python train.py --d_model=256 --experts_per_token=2 --balance_bias=false --router_noise=0.3 --n_groups=4 --beta1=0.95 --beta2=0.95 --seq_len=256 --train_tokens=1017000000
Below are experts of layer 2 (counted from 0) of a mixture-of-experts language model. Rows are named router (the router's row for the expert), gate (a neuron's input weights, with its number), up (a neuron's input weights, with its number), down (a neuron's output weights, with its number) and show model dimensions 0-255. Each number is 128 + 32 x the weight over its row's rms, rounded and kept within 0 to 255. Numbers have three digits each.
Before each expert's rows: a language model's description of what the expert responds to; "comes before" lists some tokens at least twice as common just after its tokens as in all text. This comes from a sample of Wikipedia text that the model never trained on. Tokens count by the router's weight.

# expert 6
Description: Past verbs, suffixes
comes before: " to", " the", " by", " in", " a", " on"
router:146202105145093153154184131104133183056105116109134103096141145131144162068109118130131102185146131116116150117087110083116139075127104113123150109191144163154106129140095122158130163127099170132096191100138149093141149175172126160125138057122079092130158112083150074154166091113079172179180127101145123154152123112151122152183109158177100166169120195143124092138115100161106111176188128102115098175163115104094133122135143127153066181111119153142091136118125113094098135135054107163180122162142158127093086129148156148093156098124039170127130098107124134107123151160108163169105109065126143158088151147124191189130087073108115125191160135150177146129156079147044165121107109124193123097166074159170134100158137217138105169104093132112097122185135132124185156128094110
gate0:128153093149161162088064183152115104060098162087132148079156103143122133134135134153155148154119153086165154199112068097081183080117132167098165153105092143111114176091121139147166169144089089157123170156224118142110152104092133144164124156159107101126134114186156142201124147142128174099118145182147171159128137138126058118076082149109140102121156136175133090153136106092084126106097145123126127101079082077088181068124118134137146105116169162131118119103122119177111108127096097157163094157161168147077125200107102171097158110129132152108179139095123083134111125104171102128144039187117121179187165108158126126205075086151184136122071050095141117104149152110113067137137136127121103086111150102149153091141174157110140140110113147147129134136148121056179126101162155
up0:130100111150185089065148125118163112093121168095109142131182160155118123129157129125153151165051173120145064178120108170109169104117146139106139146138153175073082172117158144094116124095068136096179140140147158168100160118148103128148138125108091089091153060158122126135097128126140149088127120123134138150104139159122119117116093125138181099143146155146103101100113088088057185115079169131145128081094144064098178132102179112079145150134157174108109130087166168143106127088106120179135112149144146104177134184119128075144150149174119133134177128091125186129124133126196199103163012157159161130109110140176174146149101082153133159158118156192192086124183210097075139123142072144178156174104137162103157090114101150103118129090150155074103111164183092133146099107126108
down0:093152110104110191126139132163135141072115145159202155176095139075175135139157143118076138127130179098100128159096165158156111079215135204115141167129113097151121150153162128152134134148186114122141115216091165136089116094103131171152142149179113050126096133167166085101150105192142185125112176147038050108139183099105118059085129077095128123142105090130135134149137095150149167092063149124137088094151099137127183119121130121136169201140112149158151106127161148132128165109158109070147056155091156096101115114067122134166128076138084170120070181118121102163163145209209077121145143116134120152119121138142100120183158086166122153140106126147169090118118118160114103163133168106096105145130135151114092094124113103092109151126161136099162123114165119098135117136108142
gate1:133105109143126114134099155154134119068124194156091198151062152163056108166157092111065114117151157127114133121070151118118151089126116146187178189164089111088136085076147132173121145178130187142156116075144175141107140061120120136081096083145124140100151046128167080142153157107119161106211145138199145196138179101125168120135084175138143167176104109144122097110086108124158137125137160155154111105156117139136060131114151163072136141220146129131137134124101086087080129143133095124136148115096092108079159064097173135105179134117116098121120159184093084186161150155147140117110150080139089171104138097103121104147097151144132158146079166136094136102126103147111149135162141119180159092141085146116106125103059071123119131107098089146108145203113117055143131121131115
up1:127141125107148130155112124102156118153107113113166073118180097092170122104094151168182110172144130126153140160162135145124109208069166114107086124140154137124071184129118182133152110106089082154122155132130118135130138165137118120144135157090142085144119120112063123104089132152119092210088139145096081080123089139096113136124113044121117080110106130067115167164140085129072138135122080135095158180163177089118177083125129113184136153091117118107133126129184152183181135184143127139111095125150105159189100222179081128132078104158114178162152085058221135078103129089077148141098137168082137127169138170151149106039187117157110092115179101115164153170158137113120115105122137141078097109111136118137148159141088163154109119174114144101163093075135114178097129153148097
down1:141128075055151128156130130096146116164082153153108137128123118120090097160128145140045110122114174124081087165097120140060114096120120092121087132112151160163102129097158203162114156146128093081146210120113097090059120095145080133156131178134038058101115100150159185084121113109101171104173118101107107088125103110189135124080134127099116102122135153154105153173067164050119141145129148104159115142134145125113152123195161105122100159084144138147181104102115083154123130110132156132188137213132086081126149099124149133112095090086221087187161139111127143178162123043139115124107109143098116137111076081087112181143090172147159135112145102114144143145158080117122069171158113176182131182112130142058125114180120111130144103159093130168138109121149142130144137116140144
gate2:099146143203146109131136123131057089160094154103144199141111152144106076116145087142124142100092102104088065084130066106123133136113132157114100144095068094093156077098139128126161133184134108100142165079150069118110076062155164146142193161109202148148112108206194124174136135121138145115125149196127126130101092085158116128156086189155154162079188133147096157118094170106070150143077134179144111151122175122185146145149106152142098095122193155143095164064113118074193132123116155066160094126175107110127141107138130118111087138126127083162095115182099139144219136102126120136113144130104079112214120101117113173125140180094179137162127115169135096124152136087122103149132085112158107093054184154117137139145165173137116113116125133135140128156162121073119105119123140
up2:032145180126177125130148151153102103139086184127153139092088105143124101161102072144158156068098124183139070144123070117091146070120126181096105144084147090118180092136091132121085167109146135120106166111086098124101084129127145139131171202135149154108076098187140170043144141117085133116103143178070163175077132078128128178148166189117174128091154168123102138118114119133130169117106119168136092093132136084153200120158159112130070020129159142110132115145122143087198193112133132095132138192116123149119111132184119116151135133116153097154114160176179105136100112076143138149104163158118089174140117107081098139105116140150100156108123110122130056169126125129119085115091107114185097082118153131114078125172085111177115188113122128082118117079146163098098108125134101
down2:157124121146164184073055164150119105123074177093146108166163191041137163129086115117171136124128170118125090126165122152135140096123134144183100112155122121071162108119130102129108184136138168175142104142142107118094127086172183122105141149128151140110119112147158085138077142137149126110159209098118105103105126117128138138092163152160076111109188068169116143079101203080083127133091173087133113118204191107099168127096106135131119151138146124138076112138170137103129156079119191155138110151104106108118139143071179107114197162149118110147161159152155102202116102032121129122109221171096123158188134135098101133111128100118090090143162162148116129101105098138193124141194098152144123146142178129143121097139099171089203098123125115104148175136130146158131113147197168
gate3:136146170128143130105107140084179128106101146165081167104130064186159156072107122114118177118148130138123095094132177118156139126170147125140205076137069158099077145135163134133107148207122121193128097149098122183155143090094200164100128091120118143087184133148107121136179151178109114106209102097128079168137086167118166125122102112074131147153100147089157147165093124111161106132139138180099175085127101120074081124138189106102149108157149074117171139183113116162110072109105131125137145157106149086114186129076182139084172113129075127113112114114144099085169096142185138142129094112149122108114120152167113108059170152128091130169157156156192126174159100131129134147127117179093152174066185145157114132113100182052153144065174200139127122090113145126161133138114106
up3:122142081112113105164148071114109135124149165127103090135120143118120159140142146150178154131069199153125188160072114160158135134122106108121117109110141090090164129163140135132162182096118097117058135074134051045160124054177131121129113142126190090099133130187122177102090124157178165125071167122101125118192158094138125122110170147187095089127137157210189183140161136111124195132077122085108116168137108124097155081153074117125164136169133158111151105064154111152137208122118081152091120130159111148081076113091096174111149104131099121141091148141158151083112065130094159113095099136100152131158123103145108102159089113161195111119122131123157154091114167098083077120146136063148132116144061080121155162143153090138104140169148073169108094137135136182168105134151166
down3:101134118120120073090178091146120055156151105129124172143100110130069103190149150178122135131149112121089133077124212174145066120127180149120120170132094158125104092165058123133121120166109112137155140146124190186107126086130131098101133121155110159094121133158139107086097136125120121106055115104064074142105157225176156121133132148141159158154091121136069100161099098162127138139156122160119198080149127155143025049107123105082159147137111134167144119110158168096181134135146135091129189122164129072113152124127154112092151089111143142117184111159160133129181133148098140106125138021094167128152087116165161185116127131114115161186125202093156144137130064178135148197123139126118088096148112149138174150102123133083124136115151161139169114110117087135095154087103133
gate4:111196074195182159158168117102144162154055131097117112149088056129160149118134113172143128092152138111116137152122107103081149107135081082108139129150095081129110107140166141160126130093128142151135167124116137155174089108087116111111190101119156183095121156089100146148172160165113166128141155114109112107118083145144142161115114093045179147155155085123115124119132056222087098112162095107162149136110153065149154117151142075149128126149150096170085113123143133075157119105125123135122128138173131103101113141104136124177133103104122123093174130144097158091109111169130074165116111070107081115124148215084125192171164145141150148140176160159105119146165107160146168111121042095118141205099112087054125152170074188157146176132094186127132134132100170087157105169074074
up4:136115126100159140112118143035163127088083129106198146120103133161143127103195131103173134079125123125135145084123093046120122115115153094087125197142154108110165127125118146192094142153136076155150076148121169120148097137090131122063151066110104155126154131146151085125158150119151074097096140130122194137120194132130126127154108141094111090124195158161111108104152096121075138170124068132144114127154107129083089149186125173176143086113152131148190136155060090114103187148135108153114151091120158178145149071155202121142097132095160133124138098125092159142124128216194136172107076105088089096103147136114154058114112165062102150162125187154104109141087074128157168156125091112132129143098128097161093118089081133150148183095126109213111068100115142117122093169124113
down4:085079115139097116184101137120112143101114185152141131111137148120171134088104136088166142077127140163102075136123121143101087117105068150164064131133111142124082060129106136054097198170139140093149160111120150157116139153115100125122155097109176147124119155128089112151181137102136179108146162155121115134119145108194073159124144174107130174107133177150179204128140111090195082119134147130162153134152149140126113123137047151134111070144158110147133135169128128099115125227176166125112108145119130152113158090160165094135160106181094155148138137117135104141116114119172120189123096179191160118158181174093166142173152143160119151075087112123080133197160125153141060204072162133090145106149193170171125224065174108116112120120115125103113113150169098151086123165122123
gate5:122129079133089127157086187155155115124123065189137150118113158118113128140168130142123156157125107151185191139123095099145146135127117121121084138141135147168169075140131100181102183134111139161138169123166075140147097127158090077132180139049100148073141084094084128135203154158128147146085070142144145118177086143185109148137107199046152102132067201165163164124147157128118188160151133095153119156150179104157109090143104190083165155151146099077110102131108147112131129089165152080148102150210131115058160131093077089114091122115087115146175156138143109121167154100093142106116169152129172096136122148124132136109130143084162205153100149130092060130090100178077133117125190135109038148064119122121105116118098161121161135173139162149114135108158128128123117096108168
up5:114136101118134114121104204126148173153183093176146141177105179095146173109170110137134166135141159136148165077154081123131094144090129074117123132141095123143159109129128127166120208125128109141109116077198120168177093128143111069155180115101102156060189128126090173151190174175110086104125076115136094076172064143188109121089087192104164123064085176187169177137158189115123205166105122110144119120136100136130178086158135133115169153124155122129099096121118141137089117093146123137144079124194158099079163132095113060167082143129118130178127121124140109090173118110132130119112157110096148064125104127122134083138122153068162161155086136164107093147080076203132136116133180141099100146073099125169136145170112149122169129121171186144097127127097102135157104101126162
down5:130147048094131150103133174162154130118090125122150128132177099043062124134067171132133140155079147183130123155118166114108106087143135143131142114103094159199132175122084120143167124180114129116050173138116125099132153123140130162112110121155150155134095124115168090149104141143194108162142099177120101116113208115117123161107138070139096165100134110093077119163170089110096184138082098110118194116182128134095111117153096117111159203166158104075136179128083132140107140125146139211156097115076112113167101081186088118179131142133086136164152147138146132123136124110113145174120157077046142140097105154105190147096141110153146147134088112096137160080112140156132129116129043120150124084150151112095155117135116111191065089169178110217157169133147059153098119122106163
gate6:067110129163127136153090128172169155127072165135122097175124182123138131107167114116097141132102103116130136148166150135126160131119159136128118130069099144103083136110114099108180151105052164132088092162142191190142103056133122135137160104113121149174092173135151105130144136143187124183092156124109132160153170083167123127126129140090170112109153117151127121104143179165199103144164160165096123121122099154132199091089122117144142192140137134181111112113096126111114178073132085075054106154131181172104159138161074108097192119101180216186216166143148112205137139131063125081130156135155135147077125167110165034141123126125133113112181087092130159115112131164092103091115130107080042118102170146123140096122147175121126145138079125135128155138197129153108143140125150
up6:155134158109132094064122107121144122090166133117140167161098115135196167060107129110199108084103148166109154105127143108121143143095123118139093180146157117133195132182160159144201151110169097091134167165133094138063186099142164107145113146189138162087073118164084133140154094096164119106140084119154126129151128140133073134119131200105124116149150146153123138118150151112131210137132166101137128188126100106123106112180135188095139123129228194112059144135149074066160150106115127066192147169101121132129106113158187114095112145111107124170081135157152113137143159147183182138187128155080168132143118137125139086157133148103167140113120148101097166168191100118159145082091133106159097034124122155116145169117083148181135154123102111095169098164144093183139177101146099
down6:116098091123141124057158145133135193122116125174169140086157147125123133170106117102091113096087072153129151172131114150194161136088162134111151089165149112131171149135159136107069100113154084181141086079127106147159075131212099053124102053070179192133185107099083105129115129110076121086159188140126103152133083165154136139115107083121122195127103111140099138135176134111135130120122145129161052128093088071147156150181154115177123110118089138142165159128130134132126150119161127123168149112131108139111126120081131122101113089192069147120095123161125137122128125186129159171073146144157101120099141128184117190168117145114116105136164152177127183110146077177110083153143157095106071141115186075189168142069139122177095131115089128121168097084039163173112128109107155
gate7:157129134123100137109127176150151171115158104175148194135099181144141132084079100171055167192081106144168221129071122118153154164105144127133124168117113092078083137148133131177080133117137147107083109169144123093126153099130088162135175123092153092136095138129099140130154138135131119166181161139146141144144141154159154118114111070169094117193096102117126093129111064165135174193128107143163189144113126088141090112100159137178142123094164115103142103187139105139150182141142127117116196180125125085079142170110115139139103122134109159138160150084158156085191176105088159156139165122174174123115178102165071180151172154079121123132110157139150085135148126142150118093194166141159144098059169163144145110075094162094082100116090059113119072118168189140112090142120055
up7:113141126162116118126108093129092099107112108113151097104158121139075162149133140063182150111118161153063112163159164146105136083111096102156113104119133145237128148129134147141175137140156084174162151088128132174153113207099149125110096118163083223159187140112155143146117116121143161074060116148090106126119085115131095133176146197124136172078161139105165117167141186091129097109180155120115072056164104146147145158140104144084115136133055159140158176082088128075097069119087105132187071125129110146157146128153138149140134141144174125139109100172048184114115107169183062127107083142112116094193102131100162102130121121184163132113123095109147122128127161084077138138030104114114146145135069114152087111172127126116129170153156144139113170131104105144131116124102188
down7:206158122107083089191143167130190185112187112179145165134103126076107120107137071148121134073176161104076110142052148150126104161110152101099195160175154069156166123101109068156122186083154118110149113170124118124122126074096107121119130118165102190096064068155133146126178096169121129157153152127145134123156123167117108113150121089085184168080149104127146084102079087122165091159133089132129121175060067057165142135096098138174171128114130104119174146117108204170088171119134129098111152198107083124081126074115184118137163172130141112109142120088139139099123140141088142074164176110128133140120158128139073096077121121111152119128145135124120114122112150081088152139126145069138140133105108096126081129141133135119137087160103157147174100184138145112161087044128162
gate8:131112126112174121079121118162167051100111107140074128156167151095129155108145099088122190147138124145102120096118054085120139041086104175156120121110144092099137118055055150165175081147109120123139171097120066156133123096147079123143138135189171129197160216137136139184166161199116156131119110145089110118130115098063106156092149132155196200123111124141090135139113101179118094105120038100117071113141095176106182116113172186114101166141112111113127185146133164107146121092099174123139158117118089081112094108061124102151147199127158115141121086162111121151116157117148113078108175161111073092112186117144154094074131076121114105147172080159122142187161143135149103082128130165102127143158141104147134136113110115111136113128135124103129082168183125118139162110138168
up8:113119139132170117121102121119182128134129102149094126161117129137141194150126126126120143104136126172119148115126115073098107070125150170122109115134139100130137135083016075117161143141105172122135183113089076105197163100119120081179134127198200107215169164136165102116122170160111190187123124158142148139132149099084137131130169178165111141182091158138080106121133115167085117090095035106093066115118095103122124101136165158165127174172088089063118148169138143169174128085125133120117200152141138095091126162075148108168191165141098092143120109119143158142116077159133124115066135152116071138157199129118133104089178076166098171107134136130119103160155141188190120129112144137072131091125112147131101131093114113070153124133157105098125101170138145132165068130131192
down8:113135145084076119111148100160074129126116109186122134150095180126172093136118180085117132151056129198111191164083124167117158126115124107081108097171127104129092112167136108083178115115140174080121101146077189147165069117190121154085119151155120150144153174154145163116147172094124149140122147120178124097151159144127122157120118181095092160136119135079134150081186073162066122137134137115111110061133162119155179233134133119101104128139077097107059131111141138126164107132126141114134171158110090181088118173144117133084106123133152151151132080124110196141159067115124175162102115157104185202176122164105142144106113145170165113120112120150184148121158158082154078121101142079117156096145193092106211101126125125138173108112173188133122155103104123184184110116168131
gate9:086156136074088113059205161146119143078171122144109169170100157104144107112136133159109121183097105117109078101155131080088140151090102113175102138129056148115167115119147087160143172097178151136087150138134121106060095134174143110149096122098126131156133132092116158155134097105149108130133116059101123155111153128134115164143100116109176181164123136139078228106129155151181210118096157081140122110111109135062127149105150115085118128146158153151064145144124162105128140122148138138144122102127170098122072133137148210103113186122131138102138148084084183162075172054124134106118168136108131094056118199153126172151142164085146121120082138139137139132160134117171076099104155072255103091144108119163156089114086124111139112125164172078089133128124086160141126107123107
up9:131136201072123106127118177113168134113102120194107117091121160115151051143131066162112186138052137112077169133124094116091138198158086158181166126158118082089125192134131089107110132110081143152100117132143100151058148147205120148167153151076114166190099158113098127159087112096105142145107097122169128168123119160100132136148110111145170124098154119077144157086090120107136192152142156054152206110117103136151174078147133145130134178159132135188132168149163187156120191135104076120100204133145160122111091166164106144135109129170158161075166159114136088168128180156130112061122151154142105105144134126171065105149132146157135121140094158115125104113146148130159169103109136141133105117178157118125090131125109131140167208132074138056118104082179141145167112110080103
down9:111129154140082126124126125114157146090142162064149103105105090164118134226167140113181090208176127169158143156130148185069082109110094130125107080124130165187151157205110174163181099129071101097130059142077177120109120180125139116098130098133131141069125080139134143152165045094116148097170112136125183151128145178160152102148138092131140161144133086184084138142146103145098100139100107144089112106054074110127131107130060116202088121117096130119131116157102113117111091154150190107170099120108108135148203129150195146142102136172069167127105088072064097083139152142131114186180119080094144117119098102117134134112131140116159161140160145098109160144117167129082110120150110108115052094147106153069119146115116139101090096092100065141177102126123133110115132103151132
gate10:109109159104193175121084139140103142138162114156110120131145165167086179116117138148115078098155059185196089200139158159120084176127095117167127107119194138139122135134132154129115118122165146163122159177090132109110137112116125124096104119124126159111154118127121088108170209117117183160147181173168159139089151124102151136121105110129140114103167157112161089133143149144114099117168101077054134179181117122114114105117101081101143095161079187121152174105206126117166073130132144203120085091115177083080080107129157097118124157099160137146135090164079156073151167140042134088164148149166143193117135142108083114093078187119089123148126117125113162102113133164124098120095094166127070135081139094136140145109161089114057092128117099074121045069105129087137131178144103
up10:127116111161066076145182093092167104135134122077122119124126146106136094128111123085106160143083207083071100066140099078103149124131173136089133114115047132095178143066134107150160117141086115126150080088125138138141135118122166134162179140145117102150107093135141143141090074125161050158109104114142096091119095113130141092119149111110142148177076132166080104134131122128147177156103121182187117070087098129144163169139119173154103177124148059104106063159068162147087163132131101086086158157077105157140171183123148191142107078162122140126164124095195185135109069133195118147106094115130160077189129115124159159183171109152165092116073149097140058147107110070158142101139178118141193100134119124100082129165141143117154132087106136142128206141134154159142121122117125
down10:129193129127109128164128131092160078100103087136099076173111081139117109160078137139142075117149103095094119128095128098123114109045194138113172146099166164163201117161137163064178115109124177138144140106197156116192070145047142143124100158156145116125124134143148122084140143119100125139108117053143136116099080110123105072146170152122101110130150089152110176062101168137079192172185124111153135142139113135098127121085175089122144124201126142084133116101112122083173149097177108118123142070178192163178133164105123162083128080119133107147147150074131191131073104108087178132100075165148129107144121178168103162161153137119156137123136154098151100136121169103109118105180112173091155118182097112116114127112143203153171084102064102164129117079121137120103128071125163
gate11:165189134121111117128108168126121138104081137061132171117199073159113177153094141092159102143155182074057127112157146078082115093108088130132113133136110122153169144094105119166177147112132133094128164119163143098094139167113174111109143071158192142103118150102161073157104077140150053172079131143119153097105152165129145165104165141129131109138126194123146160112069082167109151107116135105093155155124101135102089111107132124175173081111138098110109133147109138112156148165073146086167058100119119116116126161115129129144096123131082096104095116144157143173098081060108168137085105153106110224092126113119102131167175133144164103214157129159176139145116085142136182139198130135150114167168135152074129200118117154118179064168136128156156181190133095113091081141186136
up11:083080098135134152116159073195117124152169168158146091180115192089144083091113066153100188096082120170225094139108088156149144116136128133110153155117176150096123143181103099041088113139123089151150124124090119170148092097071131118180132165125066130176187152130145171109139135116140174066172136138144147124139083112133143111194067131154135083105133080092176107151147126115132109104166132105189097108080149087180133171137159162097102145145103118130146130115128153115092106093168122188114132131126111109123100084117124102081153162152111169121120166122077111101170208179081089081148129090160124076175102162134130116138117143103076119083142129148112086145114102088120076134086121129108138136087080122173138091131161142134132133067176160110141110069144131146104168130048105
down11:097146129156131123143152162136117115086044099115157157135149108102046155111155080120173151143111173150139173115115141104171118088145141148167105121141166104133189160125129085130125141052131159108134100160122143108087139179130142082052135154137124118108152134087133123134154073116087120137048120053072116125085111136125163117127079115161118204137072126118144154075154087138117192110130119127179148110120193088049143120157121117089135138180120147104181142108153145117183103135126152072138099142136164144130164141071146164154130130112184095046170096097152114136096131144185078110085103118100158075100163119138168131130105117122080129120149152157164150138103059157135145164152129090159081116129098170093169146123089207149190081080136124104184168120157167151114096137092189
gate12:119126108182166135085113170083134125063169102110115152082172142117089153116140098091138145115179113123133099138125089119158120117123145092091058109185074193102137112151066069127113149141130097108126208142117099120058150094131085131076071100108127131159142151126146186118134093164127128130153093130086076126132100132131068146141139123119165127139129095045116091179160054119104140137134101124083089142139165093116163114151097112094155145133107174112096129149166144160107150192096119125132159178194117108118057148151105162086201132167180087147157173134137145159082113197123139110168186111142169154090155157084158161086121115142112152148105103092195145117197138129088106159083095116130084154141137131210129110161129193100132150091115145110148129103129155063169145108106074
up12:162178121102086137112139069133151141225120171121162154125078090139118115147145143106069159131119116129123137103156105112148160101147108154144129154047173106123123135092133160146094176132102187134103151127127106122145119145137155120098112163198174139116149061158051159121134136078119157146102184127149062076174154102133162078144084138117156089099182097098146124120131062155182190109112082152115092095130151150174109152140177132167149108106160153153123181095152150186122133140155123140137091146063136201172110128146115096115147142132101104080119130106132084129129089154118185139087063148134072176098037140071172108138204099149164092173163132117146112102110140138145126059174168113137137170115142119073120106160060154105101138156110159153117138173108134165114082120080136
down12:098109138107142104160124116131112077058123123114104113132163142153097121104096124098113140123063150139073141162145104172095089089121191094145104144190100117183116145123143217159138160148157143127125095172117136125145092114156129207109140112165119104136157059147111128095173135161141115179119102147116130139173121171143149130135100185068062174133121128090103090122110096084123178166130131116116136100106164099179119119159163134081151171150069158167085068096156105128184149141177151114136202201127110080160115116152087095094147178167076163213102143159110085111074143140129124178124143085152114097106141171116080124128098096093069111145114120171141101158205162129110158154103139163151190164121109152162209142111138127116157116134094174057146141111171136126134184104157131
gate13:154090093213150224139177099151123119143181191160071103139120145127163152116112130127077140112105135125129157165104162170151106110124147120087103075138118087127120122136125088099108100121102140097111168061169078148145137164171081125052099165116151033116113121103155119096130144158142152146125129161072130111134130117208159152121112063063181113102131105163116092122093185112107149070166123120152167116134118087137128123159121135117122165121139141137114140142122155159163128106150186114150154085118132091117119135108098134140117086100089126118120130091076116118116062102142176103077125108131158077146180151121114155109137134127165125148105179176157095138103152132063204130113148105125168089127119089101135120128102198207150104113123102181212116096119188189175166098087205
up13:100114123097090107215123039139134135161152140148173134067109141125157158154138175123044126079126145107092130105135079173124141160184128081146100125133125095093091098132169129145174105171110124123108152115181130148130081113115085168124198119087152145113117116137134116100116102158108150105118160140136087098076149154122131157083109097121127155109072134115177132127121171114135178116103031182092088121150110154140118134163046135096126173111166143101176157133116084153072107120121121184118087142120130144123097145113097118111149103144076146126022130103196150159128083178023096103138135148150112118173133085153112154168092095100116104158162103111146104137100063128068168147116167110178123121140156147071143104143143102172099095173146105110140154103086132110080101119044140
down13:167143136150088163073051151138141092166106069147137151115102104137125165121049119135074131093129107096108148088103139161103054173125157184159171114159092143098143119172100138054138162121144096131120130176110130157125105133126121136099124180156104124133137140065095155149161130125136140163131117145074148116154159097124109107071136166146076123054130119119154113152161064151155142147151123144143167065093139175149114086183144133129116096072132135128138133141178176104140174165185130100161105106159145117144132173165130095103161099128086073147156102036092107097128128115152109157098083182168094109129099130087102053101131136161178111079154087108207196116152160182151113108112125120083130114133111095173108092171100120151164102081137147113104132190122149132229087146164157
gate14:138185132173118120103083120156108127111084156107098152143116104077106149151169164136106154111148118163115144134084164097128149121119127055168050146119116134099133112127051123147155147151147137113144128133151087118145179109122130117109146132117185128153172177176118069082075117154131124134151085086183146157069155119091103128144169126133141154038091185116141098145130114114113166083148239185109202082158128136178081119154151182143134096164167146132120078073084112122158064156137091111160151171135144084088100027176081116130077140076119094079115158101156092117099117123123115151075114166101136131162113146098132115138173130159159139108142164149174149159168119119111139137108061152137155101167131171078140160147138174198079114122141158168116175094120101164146119112139156
up14:145162138184130122081100143171118124113120158110170120170138121053149134138154186184094174119136156159170122127105150074126167091137137096181086152127105167100142154129053137152147168158156144132130091158113121138094138094147106145134128107154195113157135194194103085082087160129158121145098012122190155142084155123123115111131161142142131187067107167145170141153125096152154169097153187198131150099150116137173080128121181155107159123148132136186093072100102115125153076150121086145146133136147122104121106058167112102092095140066136125093157189070171123114085148162110116136113128161116144115120131161107136115102154117138167115109155176121229099163166124106115154128157099137112114072142148171099139135137145181226066107111136157140110140108063132177160141122127112
down14:115076120113138157095113137120175099138103128082172140146083108159179103068140134122133125125138105144134109135193105099110078086133145043118108142100126155128111074166150163151105113108144200075107103114123123049128053125121086109179080140122101057168087144110106109178144127116139134160184142138139110112157136019123155170054161086078114141168095114120138144116183125147095155140165094146115114172163151161129167155104101113066141167128128116145127103090156133085174137151131102182156131158130078107126103154130079124106155130153157145162186162114107110157105117081089122171127075082144102101065122062153123136140087120128117200126132148133109150137075094151079122064168156140097130045100068102125195065115127153156143143106155151148149100104114113083110128156134070
gate15:210151130104092145153150140144125139113100155073150057128158071147121163081129230116133115138156140114138185161121120103147083109181176150139130123135198112163153156137101124140096139145162118131133090149179109122118137119146148120084065125089123137131161115091125083119098116128129089174130191126113067123100123151172160176096137070087091134204132147063167128140060160172129172112079168163143121145149180108200158122094132088152147141100122135137127127055111143119093186115164147154107134131131099203171165120172127159147122121133097127076125144077121119103156125126133126090139136132093104119096163148132123120094159107145107030132097104096162179168139125100174097060136174138097117090143147079141096115130116066158086136177183101124097104182144096085066102187116125
up15:126143157131125062100143096175184154104127082066126126112072124106133126121137144123146158117109139121095170108078128119111143110212097176178152145124159115171133172110130117145166143100198112124140099125110064123128130174107158114133123173103064092134191141128118140164054111103143138126146164109159120131141134104187136138097133131147121188149116134139111102135085176145139123118113168128138121167142143119139138060197188151177152096056118121161085097132072076110128111102135162130111125155114125207181174121118135136113164119158133105145204115065123144143075147087110155065118064089054143149122083134130150092037129145136149103109102112109096149131074165115148109058125121134091095121118173151149099138122096087119111143164164120102148171151118177178109191042097202
down15:134138100163209160147190126099104141122137137093077123112159166169128187148167138068136093109149094121110088123128138198095126136046142141127132118079142139096173145081129131094169090068076153174116132058120160116135108107133124088107099111200120087150108126140159081138085097112161126095157166129100126115058171121092052138180133077144140159093173158118119135166183093127097192199132075103162061104107115154162161148104151152163146137159186131102095131178118123108138146094118127093172097130102123113086144158166107163155105060102199154081094149184161150199075128157150108165116105125126095098081149182097205103156124140103082173127111055160124132155145145150132121134104138139163144155103142141123111067157109119145173127137091160126146133126117140129143099131106156
gate16:142141120124108120129172088128087098158075209107160133128175166106132133087108148104107101127141183141211173028126105146096138133106169079120133164091130113154129142125066145134069139122124129164134146064075072144194128113108073130141171141095131077144101163083168107098144157085124114146136167151173088131136092115169200155128118110169167137177106138151124141094192154170118162093106070127139146141142131154136087147135138102114132197091140144130160125170102169064093140138169133181133163119125181161135085166130101091208127150153096143141149088149135157172140151192157104205116122173179125086122133085100182132150113171090154132136155144087153119088131067145155122128111125078083167129121111118150135130129161120119146140105126140114076147137220081140118109091060163
up16:167109113121089118138117125149090093171079185080147168148156151108137104117137144110135100110120175092170169068140086150135086148137130108090150148095137117163131135148081099139057140123115110200116154086118057107173158154139048072132156114154116075150112146108147077150145160077110129160063174157150121115073079104118181177106145124153148126149160118154157126125205136188104153127088103210124149073113127104122097161129147091093127180125124145105134082155120151071106143142147168152151098132157184156105080148156144107175121174095083155171192100115134119119155146187180098134125137188160166094149149082104188144098136172102136114119171141091132108106119073154111103137153174069122184121133100111145141160121120142130162134118095134124076154133210084148196073092084155
down16:149064101157157056138073109135111118155143134125167125087138120107124081069117131082086139138115103122101067124128112169116103097115122145149046109166129089163095186120158127137132090131153108148138144090160207170154142091176144188113096121134108170096093137087121096104048186116157156117117086123117135130139165086115158162109036151166143085131142098099150178146094076115132115175126131145150170101170165177130119157148135152123117156122140142108123098157131124087182134066071118116180071144140170150066141085086096138126145122166042169114151133144122136127141131135189106105121117129139070101146119190107119116125147127185168114076095068138211155124125086191129142118148156134105156126112077048156121092124146089119118112130124092097113124147079106064077158120186116
gate17:121114146150138079161129090162133110132097096108103136080125140157185138124124066056208111129053131095114146133098127117130121121117119150158094108119152165129145116170149174142079128154095128100168090137104138141156096122120113120113121117157101101152130077151161084184084108081091206178109081050128163122123095094171152180130098128183082129064158129073113139138116087131110120164086150100163164132082186127121139112095057135117104084154138136117146185155052161131167145122149143097162079164116138134164133175116120177039187092112102144101125065137112103103129192132123136135115151161103142165142117102150101135092133133153088129148228148157123109143101138072120145109123183153120176112139051110130050144096097153142163134150135175096158132107182170144115149100130062
up17:148138080094085154105130072131132096192209161181155140116067143080095140094132136194111134068144081122100103137134122109119117079116116104109108164156099185130130092161069078081158128158156110109149060132170119087074169088126161150132079136160097149086151129142078174151158098124148089137128152126167098117131134156064173110098101118110170097176080123167164071059132097132129147125120140093126083158176154120141179150150171126173157164109118100088128121110113173123135141153161094170102161148164108154077103073138152108198148075130130086175084183161141113132116094142127117172153088090099131098106164140100149135131096093131178151093138077106191137152134082147113108129090126093139106085093167093124144136111138090137085130078176155119084063142075083096147115154188089
down17:123157125180069180177143150082084126141093122115094159124108128129134101168051186130131107207105150142153145130158079147122134151162189131133132082061167083144123134081074080067138146107110181160169125156128148182103126173108131162164065137164188150134126134111109176129159179137103136136135111082150143140122117080168162102088106205127111104057102130168114109117140156127139164126118113104120159090101115117149106107090129143177180151095172145119112134112171115164111143091147128131127109107106129119168129137128073073141160107161089186170150112132142125133158166106116149137154182118105147129103180093091093190161129151161102144126142136137122148066156119121116110131060078183199203137166120113106109097087121110065095160170071211170119096188147143142105101144185154